{"num_hidden_layers": 14, "tie_word_embeddings": false, "max_seq_len": 512}
Below are experts of layer 4 (counted from 0) of a mixture-of-experts language model. Rows are named router (the router's row for the expert), gate (a neuron's input weights, with its number), up (a neuron's input weights, with its number), down (a neuron's output weights, with its number) and show model dimensions 256-319. Each number is 500 + 40 x the weight over its row's rms, rounded and kept within 0 to 999. Numbers have three digits each.
After each expert's rows: a language model's description of what the expert responds to. This comes from a sample of Wikipedia text that the model never trained on.

# expert 12
router:423515508479550464448518459472489486467564585521460461466573482491483466560523525521574543471436524554472579495507516536472508542455533562393477529512475562482532534451479522463487432476582517
gate0:534447481488515475520488548487454538528501525489483485514542512482460520524527545499562494541493538537535500534500487482468536535441578489486432549530551487465516597484523515504485539585471563
up0:527445515600559464549523502535488433509463571488519419514485587462452528536438507563550535576477493462483449515487528383531530394468491517499474527524463538513531498481518465499440476530519587
down0:495472526516506548513498529417525532549487466498496465498500491497492494554494510468519541508462599542476416464480474529412517534520534500564460480526518473452513522510504532462561464531503540
gate1:467541476471516427504545590545458451436521520470474404470418546557480502573589543520488461486481528497399554472524496459610506525476513484436543498517485486583593502473478505474538451539446537
up1:492492495497495535571453465486564584514483549527562521419542510453506508441528421464528561506516391520483481501540497504470472534497525481491475510473501553454476460437493535535494498492521538
down1:454499526491510569491565556540510411486531460526523523485487472469574531462521532444494422438432522565532544437544547511502444492461520494444487577473509512493535505553461469553471513524550482
gate2:492500508468510460485446403458546614461589495498528563529423474470513523442504488520530445478580544462513574529547566542485432561464590582462516500573507528500471446463479544533556441449551452
up2:507444494512566494467485468503457544510561433534503497506409523513534524468443540532459457508487535514541522488525475511550493539522528527462459484502469521496510530538481533496537477538582487
down2:468458502536471455544520462456548464543549525559435553575471439501508516491495470503481515463479515412529472525493512485532507451472476464532478493504521498448513548530420487505517488542543494
gate3:507454459489517495516438570442474494462504525534498449458525542522468503517482479514527512469589464518489452521573479464528491542534469516476474494447490492504481606538494505521488545499496600
up3:506453507542510513452486486463396460512504453553562457516524447488415473490507519505528538482551536540482392536512601542491544547529554538518509509471543459526465592519522525531552523421510429
down3:541490556533552506548545453454481551501567454515563503388533517526552540481536509495445479551561487553451561514507464493567509497482511454570522523564453481501521479540476565565449520378508539
gate4:506444486511509498481511499461483554491544482475531531416435507502577429501541503508586508446436484587488499514541482518453462537532452531444535572517481536502514491420515462517431493515545467
up4:513494489522608521476607542428490517511498518501520478484469590432517469495510456484495529449437487536554543443488445442486485548524535512529508529504470477505434516574504493503473482499549502
down4:527527467481540567541490538511497477447447537439520459446477465560441566493479448442438459494483459442484514503473475463453508496517492494557535514461491494516513491458523542508488479507484447
What it handles: 'y' after capitals. Second letter after a capital in transliterated names, mostly y, plus periods and forms like he was: K-y-zylorda, H-y-brid.

# expert 8
router:481489474471590485526480477450539496448536514517434446425587459528529578580558462496608573488496516550471480416548544500495531524527490527435475562480469584492591528480467510551470477503483604
gate0:458548482453441507507484515548503498464543514462514481490585435416502555490501520604554503483452472484469580508491507524525481523477513456494536509503527511503505513482493512583495464505498437
up0:496565485477389556399417534497478483490503503534478556478535405489489492568498503536514531471448468521523558427512471522537532462481497472527551522511512516537542554514428535554516464446503414
down0:554504468522506516496565464426446504459486523521543452563517440551426461490548440514443470421524497482451543564470515501543504554504505475570474442479527561476533449518556507491494491458518488
gate1:485470555512490479515535436486538512392491485488549548472527468550536573515474491456486500467475494478495477526518518538562501426554517526487519555494528565473551484483410472461482528468467504
up1:436472517537492517456525456450409530416546497520526530512486533600538452504479475513448522493493564535486520474507517469532504447516478592471571539496561508493506475493458553486494487548467507
down1:474475488481471438545553438506461534511563531477490489513483444494480480501489362543477515512503548450515529461468530467557559411561507464562427443521536495500494534500506523523475498471529480
gate2:473548545504483493441499569544423475475481524548468502487495502528514471474557521534586565450495563507494497535501460512581537481502481481416466551495502514481500455562512488498489507508510538
up2:514501406486522472570479420439515507534460414499552500393493530402548547462367469491410387500581493495504533466526581520531501468496555502549512469500465515511550502482521504523496510477527467
down2:497528578486513584490553510477483470446479495573522466493562506560528484468560535509517509454429513512490507522527528461530526492495498500409445534463513529462508530495539455498474554525516520
gate3:529479465519496512502522491460537447542445490547474456433551515466521532497496420541450543448470536513509546483481554499486468601494542455471536501482557473534483469430507491522479504549511532
up3:427511507501562556499449505515511531459447458463394548524459501509466486459510471561458469584546527524489488496521474493537488431547430535519490551480465504477487518514529468530512464447467513
down3:554489466531429546509452488521441490471473441551526474501459540510471505556497522422502521492460500545449487475526501536505516527491561495466491522464457524509514538481463489459519421476471476
gate4:490491514546503488509482424508510527465491538513486511473501486532499504434494491471510476467527488478480499445513479523505495461467469542457456519567435509579465571429538520553512463535539530
up4:449464560544512521480494501488491497395501490496408523487456644496462516443508565558460466467517526536581571454475528471531533519536487542481485477500411409413557466532495510439541469596460525
down4:450577495481433537615485490506431500493474517447499541488523480546465493454510445521500463506470505481546483476633563539523455477507462468530444514549506478531482513452547472562509519517525557
What it handles: South Asian name syllables. Syllables inside South Asian and Slavic personal names in cast lists and results tables: Am-rit-raj, Rat-an, Apost-ol-ovski.

# expert 3
router:430493500472531432515526481492499517481498538495441446438539491509448508506520479517509537540526518507512529517539501486491479554501476495387398512531430543524560554512551516532571499557463524
gate0:499486556498517523482505492518473563509484516452495477469479537466489555526474467482489458512523486496479494533498509485517456483430538506516467425553494577464547489539530526462486514492540443
up0:498465430508484535555530520467538432486529455520526462493468495485598463474522526502503581459489465524490517485496494528510470589511549559474470578542485444510477496488510512461462522528510495
down0:478528435480571494555471484482522527458554513557480520503503454515486502523523417534518463524566481489568527513436455493521485534441514532492527510503493501466438516599516486550500496475554474
gate1:473437524488522480507512447484454488476534468521542490524485482555571514497460548543490557576606490522500466535471564507528535515534440413493499569497450452522527560458525459528513517415450495
up1:577521537489516524454453461468523512569521537440548453498490518517516554573464470522503550559440515453517505593518495450416526462489499466512468429438497464380537494543510553494467501486565458
down1:524454434521522566492476505436503537522547461503501450433483483551566473549447477497568522479442510543542476533429424460523430506581539444529500505576473516537476489503511506513503440477476513
gate2:570466474565514516467526526529506512443515521427468537495466507466561517521552480495495506456533534445496532501551529514452444493477469424501485467577527536500526500482549526526504565468483491
up2:527496489531590526532480462493471514494604407499471477583542502414608474548513537482490492470528461530507445537477454476485530543521511499486528487577489484509543562537489423531466495507544508
down2:496588505480459523474572517480522551410603450492486469501531518503556461497464513583494516429479521497474524532573439467481530522522563464434579540464400479528451352523443487515426514501473493
gate3:502599476473551467557531438512489482430495432517456504468525515525445507438496478538507466478627507474494448533484490573480559491402486469470492508520522504513502525494468482418481547490498583
up3:483509485490529560559507494510509417505522439513462476533533497479541493475524489548533508447423488502539435528490473513491507539528491486489505513478507527533465520478506482519460516406450587
down3:513615485460480504530488502521484551498452524478570531492474470561503515532517585433486524509462548574523472500487426477452527527539424546561489503404546460470480500465517483479473463495517513
gate4:489484497501481445529498447473528574545488531471460490495602519503472542473469498519439511486538450548522549558530523468526495472452473531467475435521517471453446507543456493496506555444507507
up4:538521480455493500370510525516484466521392529457554490526466463455490522509496520455515487496447583521450447481487487528509508491559502473543545478463516491478522564527434531521500481504537433
down4:437461498495493554509542562508502485462515529487461505525544469498481484555518586458569459465503554448506509485490571492485543540542506446490579499445463461550439480476499482509553479459555470
What it handles: Infobox lines and units. Line breaks after infobox headings like General information, plus numbers in units, coordinates and ages, such as ′, (19 km), aged 61–62.

# expert 4
router:446491507451542517497533470478507525517560480460502503466533502502532514549512511501584491572485539535455527497517553507483477535488465530393448476539480580507537526466486551526561517505513487
gate0:506530409486558470516457531452525536476546436462555442454479528480470510487470555446556503570528549502496487513532506419538485482499510552489577555492466491550538515552381507525472492486498530
up0:474538515524499513541469563520457567490511475452445498436512491416592593467459421503460521440542524564472431487610510561493416552536549502505493555490458511516483449551594556562491464465540492
down0:513512465444458549551506489551496562552575503496516503402509491508486542522488501401552499551495488535441533504432446516504445485476506500500449449526509519469494460463513407538529528444503459
gate1:527515443584480462485507504491474539515482504480504463474522507507487546495496496549473464415439469461489476511488490568497500497478516452510504485531506433492548435578495507518544477557509534
up1:573550515583441475459458587474437522500491472512491526524470492518463486482486483549479456446455549484490515502481444501511495439432546516516466468521568434492516473535552465490605488509467513
down1:493520491569477470434443543493484610525479520445486516470469490528513524519438450517499515500475505441568593575522475544454480432487530570488502511518533519530545486522520479497525461599482570
gate2:490507539509505498450482404479548511463473574546507499537494536506510487536451554515519476530588544479455460534519512451493558500535563521543455482453527471486423514563504585447492540514505473
up2:517586510561586507510556499496489519505464513538502483466505457477470524524527489530545478515465494571453531507467530489516547492600487428533499490513521553478568510566528486449562488499506503
down2:480515473522457521491448469523493496563466455505549528444509561486494542468590504480539550511449528558522557507509487495425458507527504541375504508539550492513425454561476529441503536577454514
gate3:524552508494585478468504415532455504504522494520478543423416514523534525493592505547471482416568554491507528522544424534467467511548453548487519490424508573471502466487463534500536477439455498
up3:439482504505520464526411524490513487494489429543379511432461524604558545524560581523508455471459532533441512517468470483481489548458499576494505461451435533568483484452556477447496539529488494
down3:564474477516511488430495474458558519471480428462562458462503506472471503453456586508499446476523509458474534505500484480440502544556490476527477519500557486509487492506557430588531570436508398
gate4:404540512435473450591536476482450521518609487537470514470478606468563495470549489482535450536461464458529530456501530540476463536477458564455568470532486473487501432413434520479486463546503517
up4:516453565543554535461518552491587488465515602412489447484525437490518457468534526556520531523556501536494527414507481479477503471524453523507512521485485491505526508504560460479491497513412506
down4:513491524509512452451558576486570535495487524460528419523580474502437493546512448463521463529520434556420451533504505419470532537569485522407507481585528479465474579541586527520464592501459447
What it handles: Name-initial fragments. Early word pieces right after a capital-letter start in foreign surnames, places and brand names, like P-un-x, P-ang-ilinan, Pan-ath-inaikos.

# expert 1
router:452515504423532476520508488461519551459520499448434490449539511462511483557561473519568557498448488508472545477531512515479479501489487466429452556556507523443526597458393570508510484518493500
gate0:533478471509527510480523510551498489487399381499402508466518533550519431549500529458517533511510448497528485547517546523515486530490535502516502538527494521489500538485531465411472509484515463
up0:486439527527501470524559542465541514442519564531542527483537417499486524489568475496483537516537604483481512440492438477468517416491496499474398489527505502516446476464524530541546510527496526
down0:492428506396538558502511533475521498479500475505570468562503546549501462447469481483476538485492473529481494457487541520530501515541510457414471577460511492537550490488514570563537555477494465
gate1:472451513494503546461536494496518516496511528429555526424536433482534528517477543476528506490521558653470492457470582495556483457484485531508507484508495508525504502508461486489446443447477471
up1:540553492406546433551552437501506471512523496421459458558497578505483493498482456474503522492441459505460499535556459469451425464456504509459461456514487465470560542529452563491503535558492535
down1:460521513465415509524564522425494479474455471469491523556518479572485428520536472505555431553512508547489507535496501427526489534546461458382498542487507537493479455478452585508529484511545497
gate2:507477431507459496485460475481537452474537542491454520439513476456520460485484506523487460438462440468488599510539503435495497524402526527480582521476526458517503507451411447480541385567543501
up2:541429496515485470525538491490540479422580450530491534470537533473517568495506435503535513477559508502493449469522557480502425534554533504487472486478471577521498532591502551506511526490434422
down2:582518486493490469512565560510481543477530569532464511544522446479537544551556416383502549479502489530523467511469460522470487518572498472452494494453487553565513493561542518487403525537434496
gate3:550525514522551552508478529512494491450530492437497505450502562449560456534526464584500463573488524518508512531540569493497584542528457457484527519464467477531537548493457477493502491447545490
up3:546491561482443485459432534459442524592518548478414425476505483482450514514475519512472517538476498506547427493487548569500508505528480490474547484536505509511505523473511500521544487450495532
down3:492460591444400458449531457420491456489494515482457518553474527491461613558505495520475472527456508473526538579531562521525522511554482454498577469468518623511552429494441454478542610505469455
gate4:515546498576471415451558486477436561428461585522531520510459539525554455488525509485490452490461460479493471514513542497439472430466529461526559443470481447495494408452491562458463443470507509
up4:525513559479527498466465464549456457485476540488449466471441495503493526540427417451440506443540444498566532518425509510498491544410507460502537490537566502423504496454420562487505454565462550
down4:563467554484485465552508471474478517478486487461476554468489467489526474470516501518484490458533483505546557419507495444525505567439516504502543502472581491509524536469469533438504497508472505
What it handles: Table header separators. Markdown table divider rows like |---|---|---|, plus first-name pieces in name lists and cells; also there, without, The.

# expert 7
router:511447451465574460551490497443531536489480562404448479467533473496529571566533440517510510493571566523418474534536553575435464503480500540477505466522456530517562516431456592586599440478511505
gate0:511464521569580500424550550528521490442508621510453513504532436534578545493449476528545478504477494517484454472454467539467557523557432490475473543458479475487533525483562449485482624509514520
up0:531558618563486526449533533524507448454469525537430472560481459552488462492528602524532484536524465440531496478501489485489480525476469509496482496502519538496473488462535502434482581553511528
down0:497454565479539441425481445490474469447499497432468484581500496544497475522548511568523467488472470450549532539559485537497553475548437508604480481479553522542499494483456423456508517581558574
gate1:452515527510479480476428498550505495483459495487465505542515564496510487438526523527477472519479452527510587496485478522493423423519465477515552471528509536523476509506545486490493494402512552
up1:512449477550441532499483448530465499501504489498515509499438532489491564480449565534489540463368526536477489498496533418493514563470537480486489471475497394523520546500538504491461541539544528
down1:450364460484510439446545511553511522446480598476422447470488496464488515523477414581503531487557505507552539556541517502468561400510422509505511389510531533562502535499507511564442540469508481
gate2:496456484475471462520594465401506450586556534435555524503506505484573470516500435479541519490531511584512493380435557561425512483436440529486524540533500460465453468399525542482545531487449534
up2:505472410516501555574545495465432438504491455498463548481558462501517487515501446528497501476418506569471488417488505556446514416510474494492530500445523457519426414487569489450533504510550501
down2:485458475458519495430524533554446427498494517488554519578554591532521437449511475471446516521539529549556518448508475507504503495467422509489481507534425493538484538434522511406491439422503503
gate3:468488516550435469471569509481498530456560497506528459591478458487553468481538463461557506442488497469520479465518487468460512544484561553537574574582508491505396515444485536477483565526495518
up3:493472529532483513397521499528566519445444497447533517505542550514517515522440492519518428539551494544503529477449482512566505514433454541465501511581541456500563524447492524513587547562426439
down3:500505520480519544497464548473500532526445535527471449494535506527473490537548448521473450538477468493496529520486456516579484444540464479592497486497500554490560574569557522521520569475528523
gate4:486483547522386501551402464435504481528502559524434550488454549482512518463522447492559534509543542482512462461503525495581491559499532537481508531538424582514547528505564573487515535449489503
up4:474580518525460543472481493566477394485549482453524512548420537470453540452505539465509539480496493505552504498583475491510484520544516528527475508485521487558495529487514561522437490462529497
down4:484518480485490496520514568545433548477487516519522503437533463546500491495520494547423507477523528468493426553533540423539501518566443483513480463442516540449551551517488532487549466491506492
What it handles: Common nouns after the. Content nouns and word endings after the or of the, such as government, film, military, other, most, principality.

# expert 9
router:505473427459553441540484465478549501533472544408427420451535474528484550479533418503504566458486554474449466512532532513471477502473517489473477469519489503506515502445500543562501468505519514
gate0:488460487543488418511475571581515536501541490508567447511536453546437519510515446465518535447469495526432522489535530505502542510457451543472493523534483517505525480443466488456493475487481436
up0:525533486466541493485435568445505527460500523523463421479487495434502443513521504508514478592468456488511485534480449453551506490449532509501489518518456577506541550475552585495487649496463549
down0:490519493455561500572506553495502611538511522549512512487447501522509461467468526482562530473501415456570519500515410493462500490514505556526464480568469453558542441561588597486487509421422447
gate1:483440526493508466506558486551496461479491511461479521563446561447502502478545493484449517459428490474463544446488553504549512528543506497472393476519511505470475523522448586507495529553472542
up1:533505575516563454511523560477492534514516528549565435502549452540542447506476478458535491552539467472538454573496449473516529516520488518472516444531518532472483467512489467528529516512540486
down1:551504483501501481539519498496508565529542553503451461465515516519499487429478486458481484591502385535507515519480508445520454518507474558536514510570538509510420525518446532518525520505465451
gate2:488531512494474492533492498559501514508482498450575516485570475433479543479490514517549492496506542527540567530522548497514497496500446475502447465561434458523505544515470504416457465445488562
up2:552530565488545448443523511441511490484548512479513429527451485441558459467544521508513473509493490523460459512497544469545508579532490558505437532509528573394500496464494537512567447511534418
down2:538490493454504513568517473498540509509455432486491432467534462500457545469548493532548505537483528513529487491517549470498515446502487449522512478495497447471495528549483555520470488479473538
gate3:528491514532500502516532505558552496511451500497498525508512578611492563487475540420532541508505465449501442530441525488531556466525476444524472456478492440433461508497536540497465496492495532
up3:483501473528502494490489520528524439533481519518510489540525522542428505521456531411521522501533510555520501497415496528548501463529492484516500470456546471408504538540506431450493533559507561
down3:497486507470478514521443520447540541498555477497556521422440475470533444537489543531460465458502487505542569431544496559527494518418518447465529555537451491579488439428559492547502487503449394
gate4:521540528473514539587544455532522471489555479439558492492458523427486490491504501476453514499473552466564536466486518436445484573566508485471426412451486523530491498506523542433470484484563458
up4:554543568463494474505441462505549466476517448453477506474488535494465499481439547527534578469464546559503503483546491495464538496541512479506446397532536488478457519474521549503476516467548542
down4:555455455473536553548483527465510535516500482509438470489464515475448513449476525495495479534476510500465540583474419431571585454467441502538455499515457479487494466453475559499546500491486534
What it handles: Sentence-ending punctuation. Periods, quotes and closing parentheses ending sentences, often fused to word endings like s., ).,  ". and ation.

# expert 15
router:493430506433540456477499490527567514498563525453475423480510540489528527512483486501505534472564528495476548489487477553531516553452480577447436537551480524539487558488508514523497525492493531
gate0:469495482518475499482462411538540524517535556517504429449571554443462500466463502560522529515493467529510530513511463448462536550422483510494539443483435481484468406479594437542496538524514490
up0:504532453463435453461504498474574542491539542580538445594489555463495515466555562493472510495503463468476505550503475473475500543467467580499454455527498412468497478530522468517529515474516459
down0:480486484499412480486515463498493485494546482487522516463482530526507477469481517476496461533518526483534485487562445491522513476475499465351562500475487505492464487416469533482481473481499490
gate1:566516500495516548517432524498481498540505502459513575513545535472474549506445542552529461468524576550539486466504465499494542438526500435532461496421459559485529545515454530482521521481541523
up1:536513443486504447459547489438486561539485521478450563536562474586578491456527483494441557487483547471519450502461489509442469517524472622527498499470494491489477498531470540538555555493496571
down1:480502467560563468534559505492508488408559469521476515563481560508491475557426472470489553539521494518542486493502528484567487536476465510519531474476481562448458430486454531503483526459493530
gate2:498455476486493452437461521488522528455497581461519472490528526440566528499448472563484488583408463490491464467504549420488504467472481436505565545497487544523569508487537454451462579489465571
up2:439537499457505456387464503539606438580479518533438482524530507535550515553459485530484507574492468516552489498525496483534407531433512492490490551428483520532528487509503491487447469546465556
down2:441560518522536527539556510451545461470450446544473511512460504515496422487458497515529531544490445478484503487545517527559533478416531437553475461541640424415523513477529429544503473528516454
gate3:493484477555497480485464526493507495556603430573576490538552458491543484496526491443484512501542423455579528515502452567540491480500527522479461465480467450486459483553472470496519486505553528
up3:487505531518451495520354480500575467589486469522541454478487492559499461515470477457515514576500506430533554506475515536506509509493535503493479420485488494469473488509520497429524487456513519
down3:554514508473466509513487514492545483470472449450527466580550526467503512605574478525490505509404512557489491529479535518452469422513519462589515485425523481522494530514530527487515481564487470
gate4:506497488527531431513459536533457491478519462499537525439553465526518486512526484560474437542486565424515555542506515562457541535508525483515502529495485504496462482546479574502448516525549495
up4:584463477490544424548554461477546499514606509523499431496535549512524487470430516477427425545561438496452526533454450449539492523447507439478491472516535462487473432475520440480451549579443481
down4:481531551501533507535494547486563554470386515451518507480492465546509528524549482583507502482567506473496480496503477491477524509542497533536501473495521418492511531488528431510453505433516469
What it handles: Mid-name fragments and headings. Pieces inside names and heading words, like In(c)umbents, L(ord)s, Murill(o), plus election-table cells, place names and Personal information.

# expert 6
router:502467428459557413518523514517554540471510464518473441497494476514551545594534450492548574489515478533466477469557579496461506526467531513448478538511432501492542560485484535511501462514509552
gate0:472572479519522508556599443515487504487511494463521496489516537547499443514557521454466468531477440531515481461569432513501485530471523529521420432470430469571497470490562502526553519467552517
up0:527545507474527457565544464544472551536460495582541476552507504542526486477517482463451513509459413541453528499542415526497455481468545526490455488503439477490601514484541507505522509483538527
down0:566498569513519466431534473564486483555462468451452571533462559522526474466573537507430553517526454470481522528535508498572492517549455522533445446449516501470450536496540526505517551479549495
gate1:455515441489495490519549514517543506504517513544531473490468531538565510514479516499512514519458518497531498445505595525421566538466514576505503551527424457473573497528569473540517533493537503
up1:539467444556462494484553542504501535528552484540554510485464508443573473448448505460526508563505536433535489468537540455366578487470527492550520496490503434481587468523542531518510529427476485
down1:506444424498528483489467517507536476527546558555474584481498472417521565481431430422414499453502481484511496590540564506581444539467504518412526496502486469521550526475542490555597503438562449
gate2:486488486510505415481538476513518490483478456460478474492470534519533421449457451469499485497501480476497469469509494458471498480529510456491444516485484546456555504399540502480539525514479570
up2:474499485507510504494544500544569579447436518533539490471496453474514552517518511444523556446516501511519528533557604487498502512554533515479522548491475457452464496444514481570530489493466553
down2:497508511598483498498484502474522482421460482464527535493496538440518518505485519450514476541462536485495516504562560505495491520432532515489489472581551509527407513513495488510459396546476524
gate3:510542511497516459481567541466571519543483558574535508425448543463480507424498442551514571477516430489548532509499544489484498536481492469522542553529501496488432547463494500502511576534509516
up3:476448525433525529473521504483531466486481483524518545528471520493530461491450488473501542469466491506490489504510513469461510485497531460491536458550513493518486553492503481532532525427500483
down3:480541489597483472520469486474490459511517547475520500556465533522501527550441552599473473540509496557522559510531475459498561507523539509550503584506502472497494479471472545537461484500529506
gate4:564511478463526465488504467454468553472550581480527526496493502463546492493559557513588590549413485446462482487551504524468488450465522447489514495488568514532497401530486543487526570528524446
up4:486460458587530513530524528528537405529479488531495441459518510521459513507485476491505487457587558472504510603499431537551460460485494497484500475488467507477484531464520492512506456509476530
down4:481513498523461537477422435436501512556507570527467445539551516441500572476514416495542467496525505572473479487506608464481533464516531530363469503504519480456521530524507503521513444502476494
What it handles: Sports action verbs. Action verbs and object pronouns in race, fight and sports narratives, such as ran, went, going, them, him.

# expert 13
router:455460518455549494550518487482502553459544504475497460426506464505504594485543461498519541460484546494490458507507561548492472540462518561412500527551523535498506479464497568559522463495452515
gate0:515408503512499562493457467471521591512526496509443422498484515452549456554501494449484454497518512467437576497491499543477526490511515505456524498544479503470503573558522483478390520586511519
up0:518501485489504461509529487475501509522461421524517472500488537561494475477561522467530591522435495520554537489521471410504483518527471525510499467474522513496521491450457547518571518456471550
down0:488471487531456497436461440449558426519495504590511482521544461560510465533488545570468570455451519479494525504553538482503465531401496472476541574442452608513536504508495462506482534540541490
gate1:387369488476489514519543503486498493501552488517492488489507574468449520441499503530486475448485531516475519530531514532513383508497532480486508489512514485532502500496509442546499482510499462
up1:478543518588467519478486491505540462520453531514457532574531460607488453506478517472531548511536551502469524453495500541530522476468463444521507574456533489488480501531492480497518465557510511
down1:519509484466508538531512475452421493549492485462515485437449543481508458509492457551484573533479521494487507513518509484458473481492567533505493580529506538495421459446490560454526586558521526
gate2:558499487578500486545542475498496519439494477461539533517486514503504478485454496492456443509549468462525479507453519528490447532476553530541434556514516511585470473554505469474484425569435457
up2:494609544584557481517457441592505492486433481490498525459505531532519479514474534496458404602515496447493479518425481440481507478522475457503441544486497502483526507526504526486485452517495528
down2:472465480556463548508565479527496483501451433508541532525451485459517484477510456487461513510517538520426466552513510445516420448499506517612462561469561579526510463445405587493542454575449494
gate3:476482442395505514507575481408454533483556478442477569506524513476498521492509539540391453447524472502499450516522484528505501522553558504511422451512432496535498466484537474478575501496464466
up3:513473506368513495523512498471454497471512478450489459497497515480475506484519482469464544439456509504479550518576512548449503548538522470533524397490476437542485466501533443521538448501519418
down3:490579533479539492494496526513541531479525572561440529477585496537485520551534529420503543421548500442486521526486458551608510509486517450543485430464512469414467523460509454514442593436530527
gate4:452494538462456492505486508432473524519523536561472491492559544422496469487502484520488473542514456515517535512519499547541498513540506556471493625456475538473522518538558525567496566502423535
up4:556444552569508583500509538524523484530493521450468402527453525469537479525452501500471460498444486459496550505420560342520577403573492530516510418520509453508502498503479525528441518490582497
down4:508543515526546523510507503482487488505521547459505573477512534474558507439476508488464445556458552593479542502551462426497456395464477563533518539566512504534505520451531558476556530507543556
What it handles: Line breaks in lists. Line breaks ending list items, proofs and scientific or species text, plus table cell pipes and sentence-final periods.

# expert 11
router:423487472458550509456461514470525474553501477503518462467486470474497506546484431442551570489493570527484579476581557538506475520488538544452483547519438496493601555479504562550512474463515519
gate0:534534491540450540525556526519455524507497434501452511505494531525455545561533493437517517455463449525506459527456518450539486469410514517502534532539501474517485457412524478467520424456505495
up0:506491572508516534445532535553486571480521468533473516528492550551485455559485466441554543524436511506492506571458551446520482542500512554496531476509453523478472538520502488489540430542508465
down0:527525483464489498490492519524516495503532587515538509564453451485520508520489509452424428449490504520447418478540445513474487494429466560422522476558455473508512487469457490526520473467441570
gate1:442456469462470510471574580471518524540492580441493510474545530518507448549523464549444530512483507499547550475496499526466452481496611518481488535520519503559495543394459553475462585487489507
up1:465424420521474574500450540406514434519581531501504473509496475446492550577463417503482484499517509488472475490490527553530552495455511497477543483477497463521570520494494523546532524438504498
down1:489554469496490526426499465487503451480546509535481410540518461525548572543446489490495471504458524468444583462500477429470482518576541460509563519506556495515469518513482571543524572471522467
gate2:477504507446533512513521504556511517509412536460462458498499493500590542512540525513489619456460523492451581516574509513456504523494554494521543469552536486478534453484449502526451454479553450
up2:566508485578514558541504497505495447430533536467534471471512531474539509498524500469478534476524480452593475491461446471498529533486415457506475442558471517518512486520549444525443440460469553
down2:569527526553482519473556452561469511512621509497513525520484501473510434484511564477545541442462492571488511436521426408515514514514528539476499541458468505568510444532510504430516525483473512
gate3:481530516550472497480475559437516499568627492586442479480495458409574512474529539494521498563551517495489511489516483487510505432461483542522407536488484525471532482576523536523493536472458532
up3:532461546497544527540507509449544502489494429509496494540483479461549443458511479491503499528491451527508507503533483488455452467505498517513544471512578443436478461521501529450516548544519554
down3:523549509399480466566510511480503448520552495546533488507489479521480438514501464496467499552456497555528433465522449474493581448458540608496447502491463428430496511602495460515475531498446519
gate4:502466543490525471414509459530495494508530546490527467527473500515448465541469442535562495509485525487541544441496524488492482518460425530483522478519457465438481493521520463534499454595477564
up4:447437480541482473530490498469506512500515492497548503530473469543493435566514454522495515542517483511554478400471509501535512522530472508520534467550428458460494535559515513483553494477456530
down4:519506492485477512452524561548494531470468490405405478504470506560466477440555601512524569527435450500434559512520497428479480562448524508548589454515555475484501473514412532545468530544487455
What it handles: Word stems before suffixes. Word-initial stems and short pieces that take suffixes, often in sports, games and engineering text, such as reg(ained), possess(ions), mount(ed).

# expert 2
router:492432498481526466484539433504569512455517511439432458490487440512437541531463422495553531503578507491476462431594534517513504544500491536431478529521410543554559526469498521552482498545539534
gate0:458461545497448517574495520470515495495504491468448482471504469537556514532609503517503485507496488588440514526515514455494518432463502476466503497517495552588452513486464488409547527509457486
up0:500442578526440553511476514474509466523548468532480537518544479523548551582575609486500487552500507506494434514491513523458527486472484498509483436479517608493466511510467545431528582444468497
down0:494497571526501540492564516507494474489485508466558518452466465536486530489486470453485531508535476465443516519497517540506544423478560457623543449508504473476474464481555489452513480444528485
gate1:464538457400494529586458547462544561494493477569470479461556516418491518478487393477447518535509546495509497504529484522449451439507459472494535509568415569535433488543521524572570519465505443
up1:507466509436471533485416561525506568477471417509472511497533486426461490437480475452491442562569526538577470520562403509423408511499567456551505478560489495538492509594525532605638533539524457
down1:508489530574486499538478503514536461480504537514525497508512466523536481523471435418517440522448468489516515530493492503474564511503569529586474578477516530527502526493520570489488470601497478
gate2:503559493539474479458519463561501501506536493464449455447482555504554530508553560553471539427542496522456503524567467533484516498493484523463548430524516507485533521495503463581506451553534563
up2:564485521482471451457529438514492484520539454489430469461495503491517550474548508525496541491504503538489472562546520547499501529476466585496506487524480511433506435528485483454457491436472544
down2:464520448413460488467557531504542512520456615511500508506474486549533489478452615550459509534521517516511520532513439499541463501485501430455503567527423525522474516479506523483439565494509486
gate3:525580488530534445543468509447489466498416464422487507502506420573549479513529541448510503500509551480474490506583515414541475485541511488498461484524535448429470532479615510438493440469469509
up3:472532464528500536503492508462530482458496482502449559561488513497460478516514535515472459449491521497473477500587474455536465485448489558492537475518522466548452546502501481521513385532530479
down3:519477523419514542493474438555526443509593478489488501635428490469503507482521502431454367479601467508528575484533452591517429498447508500454539443525437482547459462572500519539414498481488512
gate4:522511535462538502480540519510495496462491528462497515477535466460481558518494461535450506504397541520465549433490509515527523544468529570506509515518502460532459475416474457494482522554471527
up4:533562435542476521526504554586571434451530466541478475515453467434482491460535486445509500513511493461502525502608524560469499537455518519500517497524468526488525472500518456493546498409432426
down4:536478486470508458589522435511468562486441497477435465586463499528427480490533427548500523540509514566560503540504554543472525461496500450546469420444493538494464507505513523545511580486522549
What it handles: Mid-word pieces, connectives. Middle or end pieces of foreign names and places, plus connectives like However, due to, such as, million: Kinderg-art-en, Hammar-by.